From a checkpoint of a small mixture-of-experts model trained on Wikipedia: a softmax router.
Below are experts of layer 5 (counted from 0) of a mixture-of-experts language model. Rows are named gate (a neuron's input weights, with its number), up (a neuron's input weights, with its number) and show model dimensions 0-95. Each number is 50 + 12 x the weight over its row's rms, rounded and kept within 0 to 99.
Before each expert's rows: a language model's description of what the expert responds to. This comes from a sample of Wikipedia text that the model never trained on.

# expert 5
It responds to: Past participles and action verbs after is, was, to, be in technical or descriptive text, such as used, installed, powered, suspended.
gate0:46 42 48 68 57 39 54 46 50 64 69 30 57 39 37 57 36 52 24 53 43 42 66 55 48 45 37 47 25 48 51 32 34 63 65 52 73 42 36 56 73 65 33 54 60 61 57 39 47 60 72 42 59 54 56 56 76 45 37 62 45 50 53 77 47 73 53 74 36 47 54 52 47 58 60 81 32 76 60 55 52 46 54 53 39 35 55 65 44 63 48 54 46 46 40 63
up0:29 48 55 53 51 60 62 50 60 73 65 45 69 34 53 67 61 66 43 74 37 31 52 47 48 51 48 62 52 60 58 34 56 63 71 55 61 61 38 47 50 53 34 43 57 55 55 34 66 37 54 33 51 66 22 28 62 35 53 58 47 51 48 51 47 63 66 52 57 69 31 65 50 47 54 53 39 56 60 41 54 48 51 48 47 65 67 51 48 37 83 53 38 46 47 55

# expert 52
It responds to: Words and numbers in census household statistics and percentage tables, like households were made up, no wife present, population, %.
gate1:65 34 78 68 53 26 55 44 54 47 48 54 38 50 39 68 55 48 57 37 45 78 65 59 66 40 75 39 38 47 67 51 41 66 51 52 52 57 64 23 55 48 18 47 41 49 40 33 59 68 46 56 52 50 49 44 44 38 33 51 26 55 36 50 57 48 51 54 44 55 44 56 50 52 44 35 45 50 53 67 29 52 63 59 64 32 44 53 51 49 33 80 47 47 57 41
up1:48 44 49 50 24 66 46 23 49 60 51 49 38 43 67 82 37 63 56 55 60 44 67 35 60 49 72 30 33 63 62 45 65 52 50 49 69 34 29 40 73 54 48 58 35 84 59 50 53 50 53 48 35 56 46 64 72 50 42 40 59 35 66 49 48 41 47 51 47 47 45 55 52 48 33 56 35 67 33 71 28 32 42 56 67 64 54 49 28 56 53 40 55 53 47 40

# expert 55
It responds to: Demographic percentage tables (NH, Native American, Latinos) and infobox field labels like Label, Producer, Occupations, Type.
gate1:27 60 39 59 38 50 25 46 45 59 50 58 48 38 37 36 22 27 67 39 71 46 30 49 40 40 50 36 38 51 41 49 71 59 25 34 56 48 42 37 53 74 37 27 49 52 41 51 31 54 57 56 50 59 47 62 41 68 54 45 55 71 65 42 55 71 63 76 66 47 55 44 67 68 60 38 40 35 63 62 46 40 71 64 49 62 57 52 55 30 47 46 69 46 61 61
up1:50 56 60 44 41 47 59 62 43 26 62 51 35 36 60 55 65 49 69 58 38 54 40 64 49 55 50 51 67 49 58 43 47 46 54 70 26 64 54 61 56 46 59 70 25 34 46 47 67 58 39 49 40 42 44 48 71 30 48 40 35 39 24 50 36 43 42 29 49 69 31 68 27 41 50 53 51 47 44 39 53 63 45 38 60 36 46 31 48 73 56 62 30 58 19 27

# expert 46
It responds to: Field names and media nouns in infobox and header lists before a colon, like Area served, Occupations, Theatrical release, video, Studio.
gate0:65 51 68 45 50 40 61 56 64 62 53 67 40 62 45 34 41 46 46 57 50 60 52 66 34 37 65 59 32 68 77 23 52 76 41 53 50 49 34 47 28 55 50 60 53 52 71 57 46 55 50 59 45 67 39 48 58 31 57 50 44 56 22 28 68 63 55 48 46 47 38 57 58 45 40 74 35 36 55 46 38 65 62 28 59 57 50 35 53 31 36 58 45 48 49 32
up0:62 71 51 39 55 59 49 37 52 62 42 55 41 57 32 53 37 46 38 53 49 39 56 65 46 43 57 64 37 77 63 47 63 68 35 71 61 36 56 40 43 59 42 42 58 67 50 56 44 28 56 59 44 51 43 64 55 42 42 44 50 59 59 33 57 54 59 42 24 41 61 64 55 50 50 60 44 49 62 32 53 46 54 39 49 33 56 50 56 25 49 28 40 43 60 23

# expert 49
It responds to: Final pieces of region and country names, especially -ia as in Persia, Silesia, Austrasia, plus Africa, America, India and taxon endings.
gate1:48 44 56 66 56 45 53 52 50 45 51 49 66 48 29 37 45 39 57 64 36 56 82 45 55 44 51 32 32 67 38 34 40 56 56 53 45 54 45 52 44 48 41 53 67 74 65 46 45 53 39 65 50 30 48 68 49 25 49 66 35 84 62 79 42 46 53 45 63 51 69 35 37 43 50 49 46 44 53 78 40 58 62 64 67 56 42 51 46 66 65 41 41 53 47 44
up1:60 68 61 45 82 38 60 27 49 46 60 41 49 53 44 56 45 52 56 78 62 50 48 46 63 46 45 33 49 85 32 40 41 50 53 62 46 36 46 39 55 44 47 52 47 58 47 65 50 51 26 42 63 55 76 64 34 48 62 60 54 61 41 39 28 60 70 65 65 50 57 52 45 32 73 57 46 58 44 53 30 38 56 62 65 27 47 37 54 62 50 45 65 66 66 69

# expert 25
It responds to: Words in law, courts and elections, such as Supreme Court, ballot, delegate, defect, plus pieces of Somali names like Abd-i-weli.
gate1:52 24 64 72 69 82 33 45 53 54 49 30 49 47 67 36 36 51 38 61 51 49 57 57 55 33 50 51 62 53 52 51 68 68 51 54 29 68 62 48 44 46 34 40 51 74 30 22 48 60 63 51 46 52 54 50 60 59 40 42 53 59 42 47 44 63 16 38 41 54 73 42 60 62 76 73 56 35 52 47 46 40 49 55 76 44 48 30 55 38 43 47 37 53 40 47
up1:72 51 60 55 56 35 77 48 46 49 49 58 45 61 36 56 50 49 56 54 60 53 72 34 36 68 44 46 51 53 57 32 45 19 39 51 67 42 38 57 42 56 52 70 41 54 58 52 57 41 38 43 40 25 38 47 58 53 55 35 43 59 51 54 82 53 67 62 51 45 37 50 42 60 37 47 32 56 30 49 55 38 42 45 43 67 45 59 53 49 66 64 64 46 50 40

# expert 12
It responds to: Past participles after was, were, be or to, mostly in passive constructions, like launched, distributed, unveiled, seen, developed.
gate2:40 45 50 43 59 36 55 60 50 72 66 59 39 58 62 36 54 49 52 39 37 37 47 61 61 47 65 50 45 55 33 49 41 60 51 52 50 32 54 47 55 58 50 50 38 47 64 63 44 42 66 61 55 39 28 49 37 71 66 46 59 42 81 87 47 73 48 67 67 41 39 35 68 55 38 43 44 59 50 54 60 45 38 44 51 56 40 33 52 25 46 57 65 60 65 46
up2:46 52 46 35 29 51 68 76 50 55 53 64 36 76 35 56 57 49 53 40 42 55 44 30 56 64 59 52 30 45 56 75 37 45 57 38 44 57 45 51 53 54 58 70 36 38 70 56 50 49 68 68 47 52 71 45 50 57 41 48 49 23 61 49 58 39 67 34 53 58 55 63 36 37 50 50 78 24 58 22 58 69 31 38 34 51 40 53 27 43 45 41 39 46 46 54

# expert 53
It responds to: Field labels and headings in infoboxes, census and election tables, such as Coordinates, Historical population, Popular vote, Turnout, See.
gate2:64 62 52 51 39 32 78 52 52 35 50 34 45 67 51 50 37 54 56 51 64 54 53 59 57 36 71 60 24 41 58 63 50 46 36 35 44 41 56 42 58 53 32 42 53 44 45 70 27 45 55 30 64 49 55 50 48 70 54 43 31 41 48 64 54 47 44 51 52 39 37 55 57 56 54 32 65 53 53 32 44 53 58 35 55 40 42 30 51 26 63 48 64 42 30 54
up2:65 53 44 45 42 54 36 47 48 44 64 53 50 47 54 54 42 48 39 43 44 61 54 47 33 43 32 51 40 61 40 49 75 48 64 56 61 74 64 36 32 44 41 48 47 52 25 74 69 40 55 57 66 56 58 57 57 40 41 37 53 40 34 43 23 61 52 50 46 48 64 53 52 49 48 62 61 48 49 65 61 56 55 43 46 54 55 41 65 58 46 66 12 68 54 37

# expert 32
It responds to: Word pieces inside words, often right after a p, such as p-imp, p-in-pointed, spat-ial, plus score dashes and row breaks in tables.
gate1:46 35 42 78 38 50 36 52 47 62 39 37 46 65 49 79 34 52 63 45 39 45 50 29 70 53 43 49 49 40 63 61 31 62 44 49 62 56 42 53 50 73 64 59 61 57 67 17 62 52 82 23 61 53 47 61 57 61 42 55 55 39 53 38 57 48 61 37 40 43 68 33 52 60 53 54 42 45 58 52 52 64 55 58 32 53 54 52 67 42 31 26 58 46 44 42
up1:55 41 63 43 43 60 65 34 56 57 38 48 68 42 73 34 59 54 46 45 49 68 58 54 36 38 65 64 42 59 51 32 24 70 51 68 53 33 56 43 53 62 40 53 43 30 41 35 59 54 45 51 33 37 56 63 56 51 52 44 64 60 58 28 37 48 30 34 56 44 40 27 58 57 56 35 73 49 44 44 58 48 45 25 48 41 50 42 47 69 57 26 54 56 40 62

# expert 28
It responds to: Superscript and subscript markup, LaTeX pieces and IPA letters in math formulas and phoneme tables, like ^{, kx, langle, km^2.
gate1:43 40 44 49 43 54 39 51 52 49 45 49 30 70 49 60 43 54 38 41 33 49 76 57 46 54 40 43 63 59 60 43 49 58 21 73 21 76 41 63 52 31 38 54 59 47 51 48 52 41 58 67 43 47 42 48 45 75 49 40 66 56 25 31 36 65 67 69 44 58 38 23 53 54 53 40 57 90 67 61 36 32 58 77 57 52 55 56 40 50 31 49 41 40 46 60
up1:43 51 67 22 42 53 56 68 42 63 42 25 53 48 52 65 52 39 60 47 31 43 47 39 39 59 60 48 32 13 57 36 63 42 51 58 46 67 44 16 38 65 41 39 44 55 42 53 54 40 40 42 59 56 67 66 34 59 25 51 26 55 65 44 40 63 46 31 54 38 64 30 60 65 42 60 43 50 62 38 41 56 42 43 54 47 43 57 55 60 48 39 58 74 41 36

# expert 15
It responds to: Reporting verbs, closing quote punctuation and table pipes in music and film reception text, such as said, concluded, praised, and ".
gate1:58 45 83 27 40 30 38 38 44 43 52 53 51 66 50 24 49 63 48 75 51 42 39 51 72 66 58 37 41 57 47 48 40 42 50 36 42 49 60 25 45 45 53 27 70 41 35 61 08 63 68 45 59 52 69 57 51 60 55 51 52 42 41 28 37 63 52 56 47 48 57 53 53 30 61 53 49 44 48 55 42 69 47 76 60 47 54 40 62 42 58 66 33 56 58 44
up1:43 62 31 56 52 70 41 44 50 62 56 60 35 58 46 59 57 25 42 46 69 63 35 33 45 60 32 54 65 34 47 45 58 49 79 55 50 69 26 47 56 69 47 50 62 68 40 34 48 44 53 48 32 47 32 37 41 43 35 66 26 44 52 75 53 51 43 49 49 30 51 40 58 74 19 55 27 56 56 52 54 62 63 70 50 51 52 54 60 76 52 58 32 51 62 67